config = dict(
    n_layer=13,
    d_model=96,
    d_shared_expert=0,
    normalize_top_k=True,
    init_std_router=0.0107,
    qk_norm=False,
    init_std_o=0.01,
    init_std_down=0.01,
    lr_mult_o=2.0,
    beta1=0.95,
    dataset='wikipedia_en',
)
Below are experts of layer 7 (counted from 0) of a mixture-of-experts language model. Rows are named router (the router's row for the expert), down (a neuron's output weights, with its number) and show model dimensions 0-95. Each number is 500 + 40 x the weight over its row's rms, rounded and kept within 0 to 999. Numbers have three digits each.
After each expert's rows: a language model's description of what the expert responds to. This comes from a sample of Wikipedia text that the model never trained on.

# expert 39
router:462446541459464466476542455545457530545464488542540526537536456464542448457536459458544453536552452456530539545532456541547538517545535456492465456477553456540465544468452543458526454534457537462468450458457519454545454537544540537455459538458465482543549458459461550475463547549453522467
down1:419499480465477465510490516510527470498557458560529501514477525503457566469418413480518548517511522425534478498549471498482474422443461478416545509457498513526467490494449431513517452507512546466495467557511504534567570466544451504563472490508495484563499465563424528549499579448548510519
down2:485487517472456508475446483532443488473500542495495496420537524537545543528567510546543506532457457539514543519451496522500568523593463460500459473477458457499531485523489577536505563547526482593532465501507444520494457569503499535588533514451553494419510527437499531570532417491522533538
down3:482425520436482507527485497536558446475471503503573446518490450515548497457448513599451544418495522491435505506479506491455540544469433532531483479565513425483550555555519500499486464494489459504529519497557499559493559453522403533462504456529525512479466485470533406542519522577509526510
down4:484537404500481489465437535459523471514467425522506481469507589472529487433475477547470432466537468398447433501470523551547464467440566448509487481458488513489486493512561513471488528490516522512493498473531510454513593574579495539452494545549527527527470500468519461465450508505478510413
down5:504522397558559504453492420508487538498494463509534494540544523494486489440447498515500528513482481537453503491404527472482449507501501486504515391566475520493506499540476522468532485590484515506490473497496477544613445520492497562502545452502443440451467565495472422489472453445440471463
down6:501467543525511432543509468445572600430462459538534451526505512577537497449547441459560433484506541441533502568474450483579489492520486528503515524532458467455509508466464467525477540513456518527524542481479491441491477502638482544528500519461503505502520494484566510539470506421521480521
down7:511461585446576483493473479613523486503520531507460477509490425502478543468515440438489488464478516522520479445479404557531498491529484455531544434450483529534471491460512464492459530499508496566431523550377525489464593532507507511466466465534495490445478515485571510507566518489492492487
down8:542422481537541517509524549533457440453496516481483476458528521513490605524551460536531586467516522527464438507500441533513557444523484485501494453489456507474506493476525364534509521578460463485488512504496501543447539505511510475468532544564421469480476538592513468484458503433456531501
down9:538455498543506498506526584510560423525537461600490549504458544463503428502491553475482471509516509456475454492563487511544558519503461503554553501452512421521498420481488518533508529436574514530489509548549452453483526490484493564489445510438459522454422524494471507518450519568466566469
down10:499554452466498537557480516450503521522511452548514532468468485532449559556470527579508593450455510514462582485530483489524502524482479482443445485507542552515501452498500465495507468526429560526412496559475515504538431542454419568428489535517493558539498459489463481454561485513462547543
It responds to: Name starts in lists. First pieces of proper names and place names at the start of table cells or list items, such as Chel, Los, Bel, Lake.

# expert 7
router:459450542463463471472539453544459531545457491541543515536534453464543449456539456458544449535550456451521541545541459543541538502543538455486463452478549456540469547465455540460533461541461539461463451456459521455542452540546535528455461541452457491542548459460460548478463541549452523468
down1:585504423496480534492494543532445506513432522392492526565553518433544473533508527530489487503537548534426550566456528461448548524387510476515476451567501461511493563529526477489545514533506559498524516544534504450478485579501488547506496452495569500488512493515496471469489533576521532525
down2:454557454550471507514523450446514460520587514532546561434527510544562469560528471470498476480508478521503495519523472509553583428578523483474478548605448463483500469410474488528448534509506434561541517550539476503481476439486520478543485478535535451524512552532475507544451520504515502434
down3:487489538547498484475502526435532496423496478488414504507447515545498518517515568475488550475473501488468475430468502485530429419453473593501480386484474564522532441388475558551494484538510493504460516450555481496516459505499538505551474498512556458457438548536485476439505442483493496506
down4:580502543474528462503518612440496542541509544552557446440531481503500537460499484548449494539468486517540558502472524467461485517478508499465505404475472486494451510505497508488501476519530543527637501457518461471438486505577452476557470504559543563470538520482556521467532581499463506488
down5:441468575446545470560512423414562518558493504473495521535518462470473444499585455486538455499500549480560519518510534491505555471510517488497522461474521480565406535573490491570533521464573521535498450466460507459545490458544532444447521443453492487480516486556477460514542506432539513501
down6:513461436462580495484567452474453611522440485464438558533520525515497474545528448461517514471501469497479490462497451559475482470501510457407472505463458477476563446511471490482515506473498540534437503481555542463509552468532494575611491483501446452516463538523483419510567496507510481484
down7:522502524519518549443484465530425542539450461501521528526486498481468500576555494453523513467442504435521407526571450504495462597475448401396574515487464523510516473514520539545491547508539512544590528486460464469516462477479551505451467522505503497432552477482469501482469518489494553509
down8:503502508436451491504460526578528525545503472413458422479517482420522412461464475510452452480510516468451548546401505468516539492445499606471520470457470481487483508519439530451553528494523499568524500542510511424537451469527494558508527522513498573488476510508528573511506471477505463561
down9:607508503437476489517527471443457483594538561520512496503525480478462481427494458570484491516469550433450516499605433531521553531514493475484469556458502515511501412488469481491516443475407473481465486458528506459476539557449520522509525548443544513537504521505567535530500486535516478563
down10:499508496542553482487526486482543518528491503533531507517459533527463458582487456505417542504528545485510491465447497471546558454476565472503453482458501513551519467460536545459514515578489400442442527480512538488489527467577458460454559413459526489520481566547517550487479488567534484608
It responds to: Word-initial consonant clusters. Opening pieces of multi-piece words, often consonant clusters or place names after the or of, such as thr(one), Egyp(t), Dr(ums), Pakist(an).

# expert 30
router:448451540462457463480538459544458531545464479544542519529534453460544445456537461459542450527547450456530535544540458541541539507545539455492466457486549455535466549479454539456535458538462539458469446454457512450543454539544542530452456536455459489541547460461455548476468545549451527465
down0:471485540545559500512415560484512442468519569583536447499517499568524497511557417526514558436533552530515500524533533494450470487449507483454479465498540507526505444531491443506545516450479535542507483488519539500567492493551512489538446466453568484475561486442411513426551494500443509561
down1:513564530381583525443485533495537493571481496468560467522537503513449517473479488498490521435529535528463467500541575541530503426579494425446458538452503497479496543511512525492479555485590425519525459493499535452472511480448420512515445504545540497557482460469472550526500504503486464459
down2:462498490465529487465426475597523536533531537476460538489546517545525490499531503567469539448463482455562528541493561561501525464489456456539484473513473432456494507500446497540538445519458549541480452505425414512504503481517492457499420517492520533433504589495558461569569478494452558502
down3:473499500516457498521536511481546493577485505562525490544472471509476497372544572508551501556505452387496536531527480497512549514499428535525467555549487456481521438444529437479445491539514518526525450561524460525510492528558547460551577494463547555470554499506522479532498491553565515495
down4:496475490570476530471465539569593541437494494482514519508483536582504406521494534496548492505484460512458538476485471471490412484510485490443408575465497517471528462537477520504510523432555519533582487518449499477408494543492508468449487516529493447566570516544538511542506429479475506543
down5:523559474445497527393556497533436432481443473569492440502457491541493438491438439555522544455441455486486531467480454546458448543477488503501613469551508486492436510459484468499557498522521497480553483533494502476458543504491468481445473467484488499547595471544464462528524441499511527502
down6:505561516625558468454505557518551497465488560450479522475551532546515516515523453529505498450548503512526539521479480531559478406598447486553519494496550505478613525506487496517485484467522455516530528535516494548506491515526493497519424498506461523422472536536526460507481605437480518505
down7:481517592405424587498487447448526532476519494542487508480471529531511505476435516517479488542470535476498500455511429399465490456551482533484537567526513490520478444518487446520483546519492472507442543419456455474494498501490549535500460453484520477552534457435529579433467481465434536514
down8:453458434451465538528543545568534437530460529489514460484527591515485485533517559450432564508536515462568488481509480472519507544562495430451481418451523518501486527475474451478478469452462465392478477492454481527545464542486535546492543495492442543514519501499477583509461518440496435514
down9:482528474514492466476467574536482435503494525497560473426517513403531587527500475505517496466480483441491488523565482483380520496507464576475519441572501546479446477460507483437516442516522526528456491534494556538423517463493515490556492412526498591497503505431473507546492481512462536490
It responds to: However and name starts. Words like However, month names, born, in, and first pieces of first names or surnames, like Hugh, Barb, Hann, Mart.

# expert 20
router:463449544466457465493539461543456529545464500543544509536519456460543449449544455458542453537539448450521542542532452544544539496544538452479468452489547459543483550486463538462538449544464542454465456444453530454541459544547535530450452543459462497546530459460457549464466537547451531466
down1:533528512504528486462518478539518473471526523533499481523534469473569432490527517550405529548491409535504563512528497446452482486498598614530443460411526536453509488575443511495463465484407472472569469523529486483445510527504506482541479507454495492493460488505499516523435497520486582516
down2:470513470489431559558514458482522575572481538499569617525518545519505515523499529522496475505522455527522463615449512483525434477521459497488517538492529515518519506559519479493448469495471425482385493458465524545510478479429504529530526523480521547522504525564515482549509436534555545554
down3:396502458483470537474477505434553482447538551481462536464513410564563418520511558449468534550508504505557525522454532440512471486579556533574460501452516494505477495497516457489447466484538435479533477469565518495500477495404452518516541524512485472525536485532535506510514480533419473546
down4:477547598525433551516572476465535447500521548524477491519473549456525508483525516517462471562539486518438545554481543484455502529538436568442413541454487545432453489480477441481516495582464499503554538501503506516561395536486478431538508495491504462470472473470538453505466478501512521557
down5:459412537478547515472430500545612460584511515533435531539466503543439509484578481458529486508513533446486471491517460495515496506531503520587476470536579549532552431520420491529478468504547477491495569576455440502523501493472547460533499523498497521544518531482437541543499515481538474473
down6:500457521418498537529543534491549540519479468515464483517481573488454490547504544450436530460524489530528525510507505515570505503498536530504530556558576475585426507530501560560431551454417499524499503481496567507470429476440485478558439472495558563529470531541508487556502542513581516484
down7:495527579435450524481513546527520455495563503552489366493410461453498494512496526484499421517513481420537548440578557546523485470480502504499487503491496504493430447546513508504508550545481510438483506508525460430461510562464485461500526532426486539489521506411507475487486505561470498447
down8:419533576513504501466498519440488611580506526541577513455475529532492533440579525474504475467489545516530444469568531477426496448508439524441549471506420456411473501484472479541524480483502489493562591530514480530500502478470445510524519497480501549581479470490462535497488489525496494478
down9:489546483526473468397499524530497505450459523467447500489543397512474447505515519529529540540425483496518504534479456503502492508497576506502503555503479495449487521478565440520464529573525498502469448502566549404535497539566493518494416470572505473497470414564561502527482478441562519520
down10:443450506537406483536468491518504556542481554457452455510493548477507525507498502418488539487484435519543543505472518516509506536517530532513468408528575494485541508514473475486524525510518493518470514529513430527547537445512451556502567552587495396520483565527540525464509453619534494492
It responds to: Latinate word stems. Stems of long learned words, completed by endings like -ation or -ical, such as Coll(ection), Techn(ology), soci, psych, ac(claim).

# expert 16
router:464454537465464461473542454544459531545464485537539506537533451464542450456535457459545454533552456452526545543541457539541540508546546455488471453494553456542470545465453539460540461539459545465462452459457512451543448538547546532460456543457459479534550454459459547472467543550451527471
down0:600454496557492460429481518517509511512521500479464550491484574565484454518474517493514498500544538463496464537496510470536494487554533466506558458470442493510532484482503434506494487569536515558515460502410521541527492467513574425561516516487447468498481390459475570456503503462618534508
down1:559532473489459474482452396509486513522611484450495501611473554479500541579483410462507505476472455551502504476458460490447571513452475466578485485495493488541484442450512600521487496530489462464495487486456512488479507563547470507449498475535461513526511468526497497500521488487433544569
down2:518555507518452397501415602540480528494478512436448506443532507497440433507499551454512520453454477573470462504505508472541462457461546513536517500464496497493477495472497476524515468451534483488486507536460494580563552448471546520450564460545470568479531497588474499433453446476499488488
down3:527449490408456492519577484532531449463465486452492472574549513467498475399520463511545508542541556546593502505455456487546521481470443491455503455530444481525496516528472441519540427572458546424470530479482504508479518507537490418494479478548440474489482445516482524533453507445455467510
down4:527509491481503545508521449612518508466383486494625536496498474553569511507501473511550552486469540548460479475498511515475490498527491458580466487521468528456507537548504467454412507480508483528475431481450474561498511502545588486483486580459465524469438563522549501452487495501478477483
down5:601499406461524452473443539478467541511504494479516492463435544566452599467486495479507444512443568485502467416541513496430555470486469579525543522550505461502518411491512502506563466458488512547530478556525498490516496479545496484515481494497513415510437511519558428512494535511507500466
down6:498423551558457511552451564421485512421498499550527458559462475477539524460458463466469532516456497527471524507472507479542459486448418477540576539480444440403534448526458475582518468460523545479531420530500541465472530459488522498458455528478457521485515457497493489513479501532466440466
down7:567482533536406549526554551556492582554476495499513500471556525500467539527491494522499476553483435508571502492457536514576477443526479499461472484447525482518461503527534418514538538586492521471453499537487438517480491513479528560464493575409479474467459521458501473551462573475478430480
down8:515453509455484488483512486538511478547534563441522495515461392540507547495497480556528515505531518409537438520480511533519520535419573580486497499464463512442517514491502546491521572498510544479525447562505431518538430445438469567481457525507495523519464481486493493566522492574410560494
down9:487491490457461483502496533578513469426483476477536530523478469468443480485522475503477501554444450520494533505603485477514498439563552441525426418557437423485528521518462510492507529510521477485507414501564525501515516515528435485499564541496465487515547515556508621562489496455479436514
It responds to: Hyphens and compound-name parts. Hyphens, dashes and short pieces inside compound names, model codes and table cells, such as Major-General, maxi-CD, PDP–Laban, EI-200.

# expert 37
router:460451542458465459477538456542461536542460495544543520537534456458542448458542457459544453532549455453530540545543457538542542513544545458488460455474551457543471546470454540461543462540457540463472447460458513452543454539548540534455465542456462484537542456460457543472460541547453526469
down0:436486458531516482488544499481498500528465567439493524534468505542530472467516503466526495509584456473567419497513467537588447453467512476485422506451538506488503505504484466469531483517523496481464385415473478523436484509505508486534597552494540526494485549448507556454547463573529444554
down1:535463456528463472508475491527518532512569529520506529493494511505594539448450573508492538564513539485491470500465517479495480460480411464478562550474527530548549538594441453517561489443500474522525485508531508428502475493486441558545473480547492412518485466558578497455490477522393476503
down2:489451495489509486443480511470497458484488474501546486495523559525455368511473463533509513498419513554486511482526501535498544475462495483549465523546605444431503516499487411406517493496545570515500518469525506529521478478505476496513481380568508523535501466474450466523519545538519539408
down3:642484465423464528460570524497495434559523432555466482461476454521451572477484505501518555521551501453475555552464536407463529513507487488512469510521538529451507495470465468482570444459504514475539540473556492455505511556418468472503487520548524468472502465536508477546503520452534474531
down4:502480511488510528530530486496540512516464509565534492459429528541512560547476492519417551541452488518476532480485525491456449544528462453481455498434454468523445544534649504577474509528562466482515547405423477508487482472524548485437484432511544520466473495446530493486500564546491501497
down5:449446540499476504541555513454482472483533506491498479558553580498464454480490422489545439491488468554490534509527488512511464436547422480508498545416574511498517495509457534526505515477446516472465543498509462525509524554506575547417558428486511559508491442474418515573497550503426541465
down6:511503572502468511439575507532485465458456478517460455534489573509449475502398542542507581517462497493451516457591463557431533543472510516497528493535478544523544520459557538519410504511602542500505454496531529542496501510512550515459483501459468409452479473500500513467569485494480504547
down7:452566525535449484472503545469553505483444486539452535511546449543480482525452435487432542477493516507459535525438465477451544449547457506550476453461530489451534512493611485526443476482491511533477446460433573482484551463506553496532574492510548484503507503445467614531488485454463477520
down8:457509482510488513453443538547546412486533476597447468494522513517473575563488482481462496440489458468498551464496528572522495457529543468534480494523445477485419540583619491530482409527468453462499492534521523502459516434489505540534477478512476540525523465467502448560476545538535533501
down9:540535541531530455528453510593517511520478487502506460537495527462500454503498529587471462419468415510596502446513504487502506438492505475555506534521508441527524475608441552510486525469504513605494466553450531491492509531547472425493512572565489499496503509532494502464424520525464466449
It responds to: Verbs and adverbs after subjects. Auxiliaries, adverbs and pronouns right after a sentence subject, such as was, is, himself, primarily, originally, mostly, and first names.

# expert 58
router:460446546462460467477540453545456529539467489545542523530532456461546445455538462452543451533548454449526541546533453541544541514544545460486465455485551458536468544472452539456534463534462538467466451458454516453544452535546545532449455543459460492538546457459460552477463543549454522474
down2:484497539498488486567538375500507483489490537491509530472466437443477486470535613515493494475471545454570420487534493408470477467496437505493599550455488508477502564498565556469565466503500474411475552497518519485513489504482519545496476454512485515490516476501529506515538521427457454554
down3:503461476469495511509530530469582468461473534460478510529530514541509394402508544491505509427538489497522474490457466436521578471536488541416539464483525445538500443403513529479546492463503456456437480557455497470503515460532502446499450506503494500491543481497579533489495487586530424455
down4:581526552501483499455471508425428505355480478473495505458541415484464507520533528491446595460508512476502486532467517504495478452498563469469473506432532466526543469502394489448547567521493510541460535450503502493462479439520512501533509544544491481522553479466505565511511513539528554478
down5:510532556463558497483446543366492470516508507501403504496456500435497507558499483502453502493483501489487538541570469547482502464446485453483526459505432530560534502381480491481498421557497519530388494492452540554527500541483500466468513496479517522495450497473485514547508472488415477524
down6:430472509477464492603543461588496463513496510475557491505442454536489489522493476472589488472562542470515487507584515553523534513552525512442515494530549477426444555516490519556552502537523517506484516491484515521504507494562508501503447479515420514558536481538433626431482478484494463525
down7:546473498525492593491475514453496536498500447474474521447511458472522454535545502393484600498517488514518522516457599442463513537529588574428480452528492531475454447489521541510612532468448506474514570440527474496435537491548494518466537526490478507526504528507479530551541514522502510492
down8:522508473492434533481461551581443561462541533489454517520491515505550505450468479463479403492510427409475528422433466465587470505554455530500499475445586440493519570487522459530513501486498465536510426494546492544491439509506462525458540489489493489506468516572509548480462461464464477484
down9:487502485483537426410513496553553429441471526528424487488511494481531473480489513551443438533515537536522505526445541509441510526528480499463497533521515476571618483537461429479499494536572458484532458503522560476488540494471494469503439526529451481604538479455475476564446539445482479495
down10:485519534469510549466484482470460533532530581459523516501525490561590476461519478489506450570497580447468525502484496449517539576487537494444527395449478467419536525490579493428430544542505489452534502434541442494487479519527475515487488441521497482493508452517537428531473473580507519508
down11:517514466502570467487506554465544557468452462465494524479554590485534497431470509489494460468511451569517468530472408433545473514454564530605481473497500453501514457503448500506465488441430495539509531518502447473537476537504519460522480547417417543517492579503521560535551508478505521494
It responds to: Capital letters starting words. Initial capital letters or first syllables of names and headings, often sports or awards text, such as B in Body, Band, Billie; St, Bl.

# expert 1
router:455449540463461457474538458548461533544468493539547525537529451460543451461537459456541456531553454456529541543537455540546539511548540456482465454488552453537468547469457542464534462539459546460473450459454516452544459536543539536451461541456458479543546458459455545478463540550457532467
down1:438476550551473548574572488474530504481535521516476493482511543480447479468527467539477578432521489539549501435575429492468451503424467448497532472494511494450474487551486478474429419532511465443546580487529475510517520446489467456502514502574547536454513505533487506518483498511568488397
down2:511488489462485529446387540541498477487498470568475490446542438468516490528494470542494412512530499573462426486511517512502560513535421475545545483480485533498528505465547551499528498494509406533524519463487476431543462529499463449585477553554557527492542453479548535426516488537504433483
down3:495624483491455484498483503478519554567550447443470524433459455469477529514472454471517531441447455480504447499410451523480468439523456531493501533529556461522474442461468455517493507502470494503585539486522455484550515461522482541552522463442476544489535418447523461507537524536556514570
down4:509537397510520546460531589487517522439514528463484526448448539492424559461526466465498541459494484525479468475529534459480510543515489510556477532502454513528564577476506501565496560461513465564486510543413504550520463513555460492496487483517543418495435551553464533492504478471495561591
down5:535535460522511518518413478502511492536472539404512511478515458502493460529468433538476395559475445486507454579514484521484545457504543526547472552456540544486457520458524485498587420485457421500478519519503562467518491606443457481498541478476476503512521464449457490499486535558460484459
down6:541492473563501522463504539528509471545457554458582501593494551432475495488485487601562465490539516526517461489464482532457447476400507440459508548538538512600456488574511509487455489493442492494467507550488470535501466522545538454488465496499526529454518496401444510472506554521500511541
down7:442509518438489523500513486452494420522545461480544494496567520493464508543511430475451509495513477487453410437489518572510497530537524456516533525446549507428512504441521459470466496508536489555441519470604462541483495500529445475449502505457419446511516448546427440501439453442452486501
down8:545452501503469550500494547510505514482462478562458477514558555583432490555627485438542498497443516478538555498507501528471518514473420508472475561407536478459543500503460485479477417499470454471516525493506516487518507557502467486584463517541525461478526459465605483475489547518525448514
down9:450479542503564484476503468499454514498475490448481561463455522511516511453437500523544499547418494485596473540460450502511456567513544472451507539533498490488554545493451524540514556546453475432519517585476474484467518452512558510492510537462442574400452572487442498434503490455487512462
down10:484558474460411537492497539500461524494579468538557421516517536477534472525536484593442444528494473485424491510484571477538446526498573539465442548571522484521491451493533453583557448525517542531535495564518594459497483503465537512511478477521488502490427473513484462465510466542517473509
It responds to: Modal verbs, narrative pronouns. Modal and reporting verbs after subjects in narrative prose, such as may, could, must, decided, agreed, plus mid-name word fragments.

# expert 12
router:462450542459458463476539459545459532547462494542542518535528457462543453455540458458549455529549454454530543545538455537543543514545537453493466454490553455537469548476457540462537462536463542459465449457456506450539456536546541534453459544452460473542555459459460545489457546552456524467
down1:570555525513471518551490416532580503564447507446508410456533450522471480450470453494519497477453484475522575548486541445465521502426483534485459491520431519522541450484573441484467495508491468470502487535526502476520401521486545438564509513509476493438484486502548522544481442463469429474
down2:465530452535520489469557562447482479472518556445559490478549488504487537540511563436517534464495575487455458544479473529516566458535519512508493518516523474583492441524506477533499489551494498450536480553543531531547504471536441399422525427525463508530520415507535440436497462510530429530
down3:517537537576444554499568465557503417525525538517504444488509486537450520466501446476446490465481493593467466542488446549491527510480474542578518465513482516566581482527456519404437539519534522447561500498491529520504524521468525554458449547506497538531581498521511542467550487443484503452
down4:527432571522514480489485525503491487518401500481515506525598493448511402559498514491568500562503548483482494555476504506489486518563466565528506469421440519418451471532520494589472547537527521483486482519522486509530484485518512487531512569431500499463480483533419443482536482545513598473
down5:445499555463534459569497466495446492519515575508506445552499453515552551573522528543498495487468519506500515506475502541460562527502476526461530494529482538518494480551565461535590466505517508447475549527552620521497527489507515519434502543425501485464482532551558438459566541584528456461
down6:445482507488430441444504478458450550460453475455472511492517495507485444525554428455515502562482489459544548439472476492535509484526523508505500454540526495516558466557510473464490490413497514438470503472419612493416487510450465578549458532525484432512452459518503454550482518556458510533
down7:445495536521478436482558513489467412496524445467494468426558550430539489481446495506436493523521525499494451481567511575482497482526494522496482511437607489512504487557493476596558549561521457509510493445501540462433542519525486489435480471521553501426454532462544501532512528469520434481
down8:512547549498454492530478443479537497511543527553478520513592503502539478537593449525506498547474521471518464505512434520535416450549486477493433521569501537396545459448507530538569518488488508453493556482480441544524464490484532544446479436557448483444543491448578546483522521495507533502
down9:501478495474518471533494508491509487498523507406453479486459528504507531550531498522517479518528473488537546477528517504469502537468591556539547474427495533591481490460412528392467490521522512546462568523498513487429535497461582537532523491516582533507389477491556547469489531557552465462
down10:486474484474563577548458463462542531510503558461494528523487521498425500454524493506475426431584469553567540461460499420529492544531524513520485578454530510585518506551528504515506522543532515453502495484573554547487474473576533539550559498518511497416457486477517499491538452508543568468
It responds to: Name and word fragments. Word-initial or mid-word pieces of surnames and words in lists and tables, like Mc, Wi-eg-, Leg, Cav, and table pipes.

# expert 45
router:455449540462467464479536457543456532539463499548543511537540455459543442457541460453545453529548454451524545550538456539536538497545534454491471449486549454536470545468456543459533459538461545462467450455461511446546453536542540536456456539457461495537548456461456547482462540546452531464
down1:460492418549585441559498521480517461556490487500492525474468443570510546527451472478484573400524461489475449453461464456501465505514527445492521528512532516497531466464517409541527538472543496481527466499511530474503473501497393491538447538527439464601558463537505563486534478484494512528
down2:526512468475553517529482474450493561598445559480541464533499478464488545483413554491500428471476436522389482542496503566468475429453523489520471520559430481481474478550478513489491515476507534528477464430527526511485459510525486466510515381452517478547567548493529518447520509515510509557
down3:517487505556481527483500502496504517516523499553519478509588478513489538476525461501440547488498527484544382457412549493507559539507534558536491622521510523452532559463545539469440532571592467475543497481519467446454456488525456584466500484480534543460496501476563482479516529537541495524
down4:536507494432478533492417547524485516458518505482450467493428480589466565553500458483496490507460570472515492402531447443547533496519468469494450543468556470492525569483535444469546471531484521523487519532540484530519526579493555463588580501567520483499437550515509500519541514467448473539
down5:521456489575491542501460466480528516503527526456526503513535512400476522511594469500463585447503554533431461472546459511471516482511482495538468489463485498479512525482563451470577455501514515547395522539542443586540539511455487479399480510531508495491427478573491528492460547536508510476
down6:453486498565461489467521459464462538478500552471509458482503441455456539444536535461560470472477501532535501536530527523522450512547501555496479582480479477563510482537484521538500532435508481433575456574501492487495587553467531493532493502528498501415570580470471477558555466487534542399
down7:483451530536431512443460471546539547471472481503511454481494453520571472557482522534498525568538506490558518528511503566545521476445548465513530583584412488417542476479478457517521462515549445484459452508508485519468470474551518499543572491451450485517526506473545438580556442540477478499
down8:387555554464537405521521513534439494435501495493425496509499464560505498594515462463452556498540479506556499497568455534487577496463522465474488499521484530441521524447515483501509511485493436452525492501554490506484418543467473521505505486561473404438565474487522519489548535484524550502
down9:581472558529475480527491454485525472507506500498535498466559479431462529467470528541444483459495516512476518526546514424422547519505505584518528478479539511459486522429521578488403490434480481481453463409555505474521506452535466423537588518506533480466513518438473526542475482560529452473
down10:413508550482448456490526459558522447538532478574530481534450532463523457474476558527553523441472536527575493531564427537539467547545503465430540455493544520433546502484528438485543497470513490491520486428476463518552541522490500529530513407520465439520488534492546458505444460527539554482
It responds to: Latinate word stems. Opening stems of Latinate words before suffixes, such as sequ-ence, trans, elimin-ated, form-ats, reduc-tion, often after to.

# expert 0
router:458449534457465461480543458542459534540464493542540505530539454461544451456538460458546454534550455457524540545531449537542540498543537454490463454482554461539469546471455544458535456539453544462461453457455495452548456543545542533453462546454455486539551455461464548487463540549452529467
down0:493467505552565501565524393541478495484519492476491448540466517578504454527489483451459521517433525393559451473503535493504507486512535514527501545446508485527496521430426541469552483485565497528472514537486506556506489420437565556576527493497503484430550530458550516439483483520536484540
down1:578487592499525546527478466476547493483479455504459440479495410515550529429527499469530436496477541540471489503571570490468513507474473569521533515437444441510533510581472408413548500509531429458502477562533525519466527510509515508496430473509562453480535524544508482471493459477478516520
down2:481494475453524386464518474469544482470483532417475462476547555541536483499504560447472475535486518492491542535489467536466498480435491538481530471456532532533518575550484444450521500538495542563488454552445527531480500459438420438522439441504514490553468528560527521559428514449440515470
down3:499509476530449564533472516485442543524517502417504480494469569517581426515480488519482497523446531433426438543550577485505473480542484486505532522478495471475495510436472521460499491491505450584529535498509458497529599458512428498498491505549578465479478518470411476551464480438469448439
down4:507538516523531488540500505613458468510485474511488567546494542499478527526506493483517428478474461663542572539529508570497478515509492540469548587469521460534448486538439574461403468532504517535440516478500473514467491508464551525531449506520507481540477454486507478474509538521441490504
down5:475495584496382452477547440479508528535527523516518417504503504545567525484508490480466475565527485584532545516555490505515504445513505538405474475540496516516503436522504541439508453456502462451503445543525504594536452456500525417520515504441502506509472544469456547480561538469534525517
down6:514456527433608506505490493496601505548401480513520509487515537542505428428508512505543508498544539421523561508493494545474542480489570511552488443551484520532492548475494620543462516449488486475482484498498514505505420521489481481487546529480469442508508440525491502544547560453528467444
down7:534461511507501573554492520524538466509455500434532516447511409479453534466566500547488541510494403531511477433501548502528554503562498506499476530468485484535565449551471439436528569491471458526525460524508527430538458553498433505495439534480486454463447467505578448521507491478446501569
down8:523429526498589523492525481501499514474486510567531475495489507537447452508449534580513495441493581536475432551503523496476466490510494498550502491440502474445492458480454544487414458488447536495561522542552411577513484536563485444518480510532418480542542571504500519550510484568566514505
down9:542493464506378493504511488528442489520451457478493463503478493558473517488553521499468498492518509566484437523593485460538476541487478513469473493468520446408521475491497442504532517489509537529587554486493462583438542505470458452455488510498467511528537460450512509521594559573429433488
It responds to: Conjunctions in names. Connectors inside names and titles, mostly and or & between paired nouns (Supply & Distribution, Peace and Freedom), plus hyphens and apostrophes.

# expert 61
router:453450541466461464477540456545459529545464481538539516534540457461543451460535456458544452534546456453526542542535457537545542511543542452488467452483553453540468547472460541461548459535455543460466450463459518452544457538545539531455458540458456485540553457458459550483460542551454528464
down5:489475501504540492428563451576584507559426465400548532450461444511477471517508542460463463497484550499406441516448503494538472487488546548445513517502500545488569489528473457508452557470547502446494444519475533548490579517515513536522474491443557523530507473488479582489504497544466473485
down6:490450486548464561529514463490493456473514535480514497512461458538447502483589507476492537518563478467505473576468534539528505504510510527458489525513439539531460545509470425508476513491532457473525557528404429535451503599587495532466508546499462574450563492469576515476438473520505549433
down7:471457490475452424462444505493447453405521473494507474559487457535483480451532521460574488489480536461523491518589531490545551500543508493550496454476541530507518462439510453505493483460481551499520567485505537516528458533420574455445484560550387515485532505530437460474440529526464464499
down8:509443483460504457529474425553511451499546508504518470450444457504486496489498542606524462530511521503460559490528544546480504503512449502547449471516510436445537473520512552501582472471522516477448530511440585458472498561518450477581460536474578551565527487546416464482455514461479465518
down9:477470468557439473539530487563510474476465597385529569501551521471462481476517475509528467519511499449573477473483445505529505440492492587418470524485497515435508481444525499435533533509526459516517516534547479446484544479506482556494429449505497497469492479505535595526465566514437466472
down10:544549503543557494431497517475463554441503480456536513469484485482497484490569495563517510624454474480528437467524524488562481375551489522458553476538424429392507454500493478467446521501483520520510573538489492513516535549473505471541518465461564534471501462468512513543501488523503472513
down11:491503561452447524535493476514450508449504527542556520489522446511496549436476471495457508501459540510449493498487578451501572491523431514441465564480444427422480480517539448494494488548531561467523490526526434505465474444518542503494535486567589464479550576505551524430492477430484551476
down12:507503479447453539560601431528500556482494520458508440528484548485435479495484463494567538500473475471542498500432541525535503556454521495559536551518547487572527468527523491461496545434494525471531513499402564467506546540516538476531497546529455442467516465488529557439584424514524483529
down13:433503477517546547419453499462466593503438491464511470473522466453453556462513505513613547478549497438478462497518494505459536457493513482430548510440487465459482506517503513527553591596479549481464569497507550509450489489462481547510472539507481553508510421511541490487483545473552492453
down14:505532485494513516462513482486499507521457442528513517526477501473449456451423490471455451479456537495475531510571415570503571512438507452477476451532508558516482474551525508495478514459523504411541491540473534532507560466503542513516522523526572425574560460540456574523431488398450501540
It responds to: Noun suffixes, compound parts. Later pieces or heads of nouns and acronyms, such as (air)craft, (constr)uction, research, work, -ment, RA, NA.